config.toml
d_shared_expert = 0
moe_layers = [0, 1, 2, 3, 4, 5, 6, 7, 8, 9, 10, 11, 12, 13]
balance_bias = false
lr = 0.00291
beta2 = 0.95
seq_len = 1024
train_tokens = 248600000
steps = 7587
Below are experts of layer 5 (counted from 0) of a mixture-of-experts language model. Rows are named router (the router's row for the expert), up (a neuron's input weights, with its number), down (a neuron's output weights, with its number) and show model dimensions 0-223. Each number is 128 + 32 x the weight over its row's rms, rounded and kept within 0 to 255. Numbers have three digits each.
After each expert's rows: a language model's description of what the expert responds to; "comes after" lists some tokens at least twice as common just before its tokens as in all text. This comes from a sample of Wikipedia text that the model never trained on. Tokens count by the router's weight.

# expert 53
router:097145166126080196150091120110131092140132142165136064128086144101178114146127159182148133090137066124143097143137112154105169133104126084104156164108128141084171114162111150127154109170136120126060167107132164094147115083171173135173135174148146129114084152119135106149159130132089072168081071099107118141133115128132157189093140144142103134136138136166149123159065123097156136157126107124171163146152160163124126124135153127161181100161154176083106138202109139081137133110107167148122130124163173107142113122142129144157107139074132130077181150110121129164120112110177128168161137073217087220161124046158100196203072122096138121102182072085172111145164143161088064150185
up0:092113153073150116118079166113139172059123135160055157138153053117150121127104182121101118134168150141115165139128182144104149123154118168147160126094142147126104133130152118154101164120131160188152157113145151053085096092067144123155170073143141143096123158109138137112049113134129151148094124134140117134148091149191078123100177119158142149136208054094111158142132099144161168078129151153118141159139133091122154158187136120064138116171089179103192153087123102120082124151118147097116119161133118138103188131125126116071152132141147159148073180115226162048130121085129180062168122110129117101135137096134131097086088124106156108089104136197113140125123138206106132061119
down0:137122100169217117172122155105129114128090130130173134129159144119107108092130161096141078060131131091048118095154094086109173189151091117114139146115073107169148171093097173123130129101129148133096113162098173076114070175097119177119134091143160164188125103127123129122110086116053064128101110118097091200109066086111147179146142138110116092075192131142136167138090194096141151069149100158099085152089088110120108088177152161136123131172122122115161136076090122106133066120131152134150166119150157082105149146158140149113115123161116154130153148139166137087100165083167138128181146163161143057086139121097079164080120099131147169138131100085096160125130216124164106087111
It responds to: Second parts of year ranges (1948–49, 1994–95), decimals, centuries like 190 or 192, and measurement numbers in tables.
comes after: " |", "\n", "6", "8", " 6", "7"

# expert 7
router:164138113127142161144117129058108147097145125180161059157172124082187079116102109149118104120110110144110125123118124129070126096151110125116144125101145119067163114116097092107146115190111108129047208128096145111112104115134170120145115098200159103115085131144170141117155160145119147137105062119189117127194120147161148129076129149116127106080152150169048127152096175107124136107145170059146135118134123176120169085133175120171113158111183136066111173118162082102119166115162137108115105146119148095138179130114116137148110148062132171152164064107084138056116138097150115177205183156135096144133119144135102211135080096122152040107177144124129074153112103173131097123092
up0:167106185148112126093120085077166054095076125124103124119150094140139099149138116146074137125160160178139151156094170087208128169129128107143134093063115140124096115122091097178126101178123137129145164107137107140137137115094092158093141136091086054107105162086155135157162178089140128129073128145144125166175133122105134138116075141113159112076103102104142102126178105199182189117138084110182124153167118183134188158164117152090100125102069083117124111109167150172096187132127097146119142116071113133153111194152076113143090161155109131136158110099100153128075118179166104121176097204098164166123122130107139131140113087145153170132110085144114192166191167144181114065176
down0:134121118156096162163048125067119170106117120180169135082125161119156098144086099168104161095123095164099107127107145073106100135176134053097101085133099117102121141092066079122105100159125098117110169122129181109108120073148164087120117122142142121108153119139167156107145121100163171075133093139176099209126090179131091173122157160113116097079154108199116086145128174144121127122104125133164093130142116175106122102148164105135131149155131178095134093108121149127141106079098118135154075057091152113179140160142123120161107179110132195168155169147112083171102154067158162169181135123144046151139170142121079133117105006148101133089114099101167086145119119169141084111109
It responds to: Number words, ordinals and quantifiers such as first, two, all, last, fifth, and digits in table cells and years.
comes after: " |", "|", " in", ":", " (19", "°"

# expert 56
router:036084127137119159138107137159155160125201133133091151109154154131068124148156146158106069144141165124160141127166105141105090135151135093125145097088128134084155120134096148200089129122174153097151129102107074208161123155177149139096173126121073102086162110140138192173169101065126064150100162110142118094134115127157191091093076122094102117112116164104147097146157084190125084108137212091064100171091165092138178166179190121097149170172143115164153166124096154111153091126183125057095096167143134130112151113118113144124152126112119116185140156074135122167133186161139175132150137134092114100118120121108170156061113106109145116134091163109130084117144086114093086141080
up0:130044103118094140127062215110139153053140129139146116122137142149086143129124081138080134078160096151156159124145129107132137114076219165154123109127126128126164093158121074133133118115176135115184179118217137070138118101095138110157139108161158133164028124115090149132137131130108109121158115168163112092121118150175158128121162120169129154073110150134143138119147151098144102144142104088162159146112119094114137154134088132118134121137117073158120095134137149192133138129165144098086145132093074122193142143097097176134130141144116175194124161124092158142145123063082086156190181184072154155098116092154215152131087147052150121119048127119104095148103121101169182125106
down0:130073123095194116186097159130101165170149155175128112142201162210108138097140126200150164050142098105123159129109149056108125121161150144169166153125125173122185109082110109142092092085174049121088096167095130116080121164167106158166192073090111173183111101115160101141190125105134110106109141158124131113192148050145131121203161186199115118090111146114106125127118146120120130147117155119146122091147117088154131146147134140185114163129160124188105120159086074114141093093137096137159154130173152136143137123080138126169141113117165092098135148153066151098117092062109111064143146140103150065159079070123101152147106116096106108126144125131140134157145151104123125159104
It responds to: Table pipes in data rows and prepositions such as in, at, on, between, plus infobox field colons like Founded:, Opened:, Born:.
comes after: "\n", " ", ")", " 0", " 1", " —"

# expert 3
router:092176155118133158113126056188108161079114142131084093147126141124122126101131144130140114111076122102124137119116142182093135148120098177083156157146143145137158120121123160166115140084113124130093085084110088064121102078189151115114149128084101108113108045159145182096081093087111105119103115133087121148098156149093143136106125145135012125153155110166149176096125165120109183151150145077138194157067129088108134147164143138154177173190124178184140131147164124045129095092177093148120098129128149096113129169174153128120098164164099134149131186085106083189160153160133172114109097128136116149118138109095120130117111114082125043119028137108117058170150164132111135160142
up0:144144107102132157115138117096082099138064136113180125153177090136140128159118180043112119097158155150112186090166119128148124135131151171123152102066160142107093150134114140142140135209138183146106110109155145089156115176153133155085123128121100111054164115125160072106116131143143125106121126159098131151144128205092091078148068124142139104123152127061180106124114138184139095151153131121077089099139136080134106190119133127131086124126106115076117105035121111127214185103147155100137142142124114123111082139073133143125132135144182078095154075051112187126117103196097083111163144121165107075086112153165074122123170151165138117114144104128136082159091109121178147218084
down0:189104120157061149215148147153078064101120167133164076079129124151119113208113120129107125037145125123108129087174106140109073104149175058115083088145096110125092100086119093186107125139121158192101115144110116136117116177134119140130128186129116134104107073126114146123127105114104138073107119104115126151090151147117137153082200133103155091137093148145170118112139118152108101140101159129133133168118115120139123130192118103142103156098187116143139159132196119120139160150126116179120098133196162086134087171181207092167125250170160109106104125152117137148108176143145163105123098121086126092133180156086110066121152112086065128138146111102137110098114174142144145129066
It responds to: Leading hyphens of infobox list lines (Authority, Recorded, Campus), plus sentence-start pronouns like He, and in, for, and.
comes after: "\n", " but", " where", " can", " that", " which"

# expert 14
router:066114142108066130134089088182158183181092106169086121129114133144067126105105134135166137079074127123116088120158146066135090131100101105125164143145136096116088089149137163097132078112138124104117165181059129146145131055165147200239139125170102200054056060107083137160138090123146094151096127103098108142072124122116122135126096132139078093080172146119179153136142105103087106113139133195137144122117159171117105137190123135117177128196141174132119173165093089104167101107118071142118140089096151074100140113085147149108119147131125118111131079126150125168133065108107180133068098144113126160156124134117167103084146147118139136167141095096169132134177103167130134131139
up0:075167124164096159074102112139131134116127120182137124211150151125095130101132115110089155100138201140109110090042181141058109122067123177173195094072150104140117151152130085172119116082200128153150127101222112149106116045112161102110095088152142107076116150127151128092124126088056108095135141120174145115151128130143127077120157121125148118110159149165173139162093132132113097139148138107132104180112046151092146174137147121165096120102197128154119072103195112116127106183170127124109128123123153160186157140088134140065113087177133125191138135145140197147114142095102085108161126120110092172105095128182096166115166118121168151087158105099153120140130091132132141145113
down0:126076189091102129150148117152148155158125148164110097152160105102136080123122087119109123124117115125164173138135158114139150111063104155137139169156139186149144138147170135138200134125150208171113131136151163170164068133144160148145089110126145093100172075089116118120159112196199096078128155185141050136075128046092122150101102111096121083152083102170095109134091132109173108100142068117205169124135110120078110139156156119206104128053192111123112121159170162173162041109124071097074137143127124140165138127140153146115156125153114130153097161153138105150117108115148142088118158145082093100122170122081072124148178090117121157099142090121141148107199116157178130133094
It responds to: Table pipes, list dashes, line breaks, opening quotes, and function words such as to, was, is, as, may, yet, should, could.
comes after: "\n", ")", "\"", " it", " he", " It"

# expert 47
router:154153101163153166144088030115072124056126107140160055168177150105176164134121121166122190099120067092094124164130105092101169047128095040137137128144131108091125112135075120087203156146103103158132145136103134111078088112114170125122123100120133158126143173131167119098106206164142141137067053108158124092186126139114137131136137150140076095119162118143151115155085168104177116071172106118140121141174096163119131074133091137146133117164102140083125147130149101104129168104130107113123092089119156168101124119147065147157094151104082128087149104115103132114135123041216109150176150149119094106114109078141098149159149081139137110166132100067126101128098157161100099159125
up0:096129163107130087106171099086108153129126115163111092137120096106065087098103138132122124125169171152141181126106156099155144147079126118151170122089159233136132131173144127143146160107159175118149142105173137193187106130137127114101110149069144205113112162163087112142037149136079166150155185133127079098117115097171157112120078094129115187113144190099165093159154110200108126166110119158145172147086167107104080136122072092107119185113153093114072143108163132073116156163126153094141191126129119162171181083121153160122142094091112093153088144132154137128081099159116093149123152078109071145090103149077115069168121142098177169128112144085084138097126129096108109152189
down0:177156079118127162166120156160159119076130145130163097154131083116146100138144102136143086128119064095139120161147155120130159159171133107116084168095127128137126100117140124095169126142079138177109122134088085075114123142185156159143119112104091128128110089146178110139066107191140065124083094068114076089114144165161111121068074165123128049119114193149217089181092173105128166172123128088136128137187138118090160090115165149134130124136169137132138128080163102144126107082099102181115121134112106183174138178109131187117132093127096123113117123093063157105178114188121101176159121114116156084099166076191138165108195122111098132153174131134092119200187170117155129162092
It responds to: Single digits and small numbers inside tables, scores, dates, coordinates and formulas, such as 0-4, 1-1, 3,700.
comes after: " |", "|", ":", " 9", "7", " 6"

# expert 16
router:086149115134163190113121170144109154172105096100134125123154123199184069074141115108112155132098128124177135123135166116096171044137134076110141150128125154096123131177087158110116107169129123185118132147148176106135170090099139130117064143131168131124141126226158108085159057098131123114169162139111136055159135204122128140126133147167151141131062146146089121131070080146162142222145113110171132105174143166114110122150076128072131103127121143116120087193093135137148118156105113148107089127108128150114106105170160131115089123139221074110158165154139133108131041098082106077168119115193111117129107120128184153115136136092092144143166112172123109161070132111183151099105
up0:151089142089132140100082111179133156182125123142129130210172084098126084148163113090116105173077127102119145133123168151167168132151114077157155102089178171075080122153124143170110122092108154098104132085114098149097070083187181085145124122143117115128143110073122160146125140072074119215121091125151148144144101111103125116060137107095080112094093119058142119114079145128107111095144188124156114158194111143121161122127133117149128141227138151143119139152163099121152118184151131097076130191184042125114124102107128173116144154135118100117114145135095147089110108079143170102098174174057072170050117116175160095108170147135159111103109118138104137100117120166091136162119
down0:154166083119132088150128137118132069123107090090117141121079107081183166099102045182162172095137149128142167100167095126106082135129162103096124128044155085126093148137141187184146092186116157177125130117148135131089158126130110072125185164122097135080112090143116167125118140135100139113105144108083121140155114058133135151159152098130154064049177117119146158151185144075084098108120079110111178125113098130117120133147188149095100151121166169156098126132168111090192151140154121140113192146165079079114135142056141169139144151142167182130173116145104125184114126121115142089118155104150114120137203139122220134123095120147170101122108074148123206121141123098096183117159
It responds to: Opening pieces of words and names, especially R, r, Re, Pr, Am, reg, pl, as in gradu-ate, ag-greg-ator, equ-ip.
comes after: " |", " the", " R", ":", " to", ";"

# expert 21
router:072199120118166149115099115101136190116135097162140163147098141118078094089127152096162116094146181142114092106161096099122069184158142113118152138098118122111138204133075087086097101127137137087128105131166072104117085178132145145123149090143111142116144098093153122105173090149085096132150103184116148177089113189100090105161105109195095090127128114171192121010108123108116129118118175089097150174068143170110089162147126142152094136170118092177072090103092169109192129091181110132127109104123169131127062169136148148149147142190108153142128106123129130186157171111149167107117094149129109160128122151124107191108134163093127164060096185101111141124130196114125158092122
up0:163131144134174151078120124186109108127130133156106105144147072116129133128059119166169096118158147113132149176109168143090144118108134126133137095091190158131159175164141165116148122125145123098119112102212102127127073092160115209156093134099184180094137084126155086137101153148103178098135139105126092113151093079141218098076180130115122150145140168172162181127137131139063109081088062135191162098111145188053142117110093094090083159068165149185157155156134144111136118143085172144096151135127100165148169132121117155125159130098171094165110168132100125103073140119141153096089178074126056099157126094170134107178156162102117123148136117172100104153121122145213161136123
down0:186177146114155110148204175129127151156126132118138161084129129150152108167143176114112116154127114111143124170140157185172183119140150137157103109154164121171181175119119107128055102141162104107104186118162187136169138073077097149157093178165136107118119141105067119129128148087135123136143178140206096120158076109134131113158122109108122091132085057143149197107068153127145158092162028114144108073157122098085054116127135076112124116107121163142139191121088118176154153143124149140174147126060118105196130121080123076144145122203203154132128168163089124091088105109136129163132097105146152117090149126091170114101101098082114145116123089098115138197116132093111133158144
It responds to: Words ending infobox labels and their colons (District:, Spouses:, Allegiance:, Infraorder), plus the and of in running text.
comes after: "\n", " of", " in", " for", " such", " University"

# expert 6
router:127178104098132090087121098130139141171186161120113131107134154119176149108134120161121167146132112135092125102111115122127131120173120119165145112140130101125136045163161125147120155122147121106134122131110105152075082082109150063134121102123048154088152060124110073205174145095138113152121135107092184130129144169100179129113190130124111137162119136082092047090109100127161083135089105129102146130116154165110087115134153179205140147166148171101102178125129093101163122120137107140113086083130104180106179144197143113124122116102059148146061120100143103141140075155105083123186063128067105154147128184094165116135147117127139092117085076110166084034144145134138225176144
up0:161099192073161159081105120105130137118157179228120119208156098105101101110077127120118081108155106088129138124128179114093133080117087129192195098119115180132178126155111203129188114130114173129180135135162091140163096115173150158101106120101161119130054202124116123182158076147122128121114125112131078082067056145100080108098094106122110078128160079114134098134157120115131131145094111120116191117107157110083168136162137104070101058134146121179143129119125088135143125159132116118073148113115115131102151116137119119127130134138157089143060094126100185115068113164096119101106117152097079128078131084150164139070158135177120130147146134095061113116118075087157154115157
down0:169123129127160135085165158116144125141150116167125142174114106089146203183091181099172131160078136168195099104058107141171105205162126144130151104111144125167062160091134132122089128130143104082094108117118163193134098122131124109120144125148086069085179067156175127165093209108095128120204073156159167129122139123114132168138134109082115136110180109153129130140132158118105176083143131117148156101091128173155096093124092094149152151111133128160110095135053179100122195159192088127092103084154123119191101103110082125087147103132080120150174099125119115144112101104231091162123174149171166123132167126085169145128118125132128144159073141176158172122141104141123100099134
It responds to: Frequent function tokens like the, full stops and table pipes, mostly in sports tables, plus word endings such as s-ay and s-ang.
comes after: "\n", " s", " S", " on", " to", " "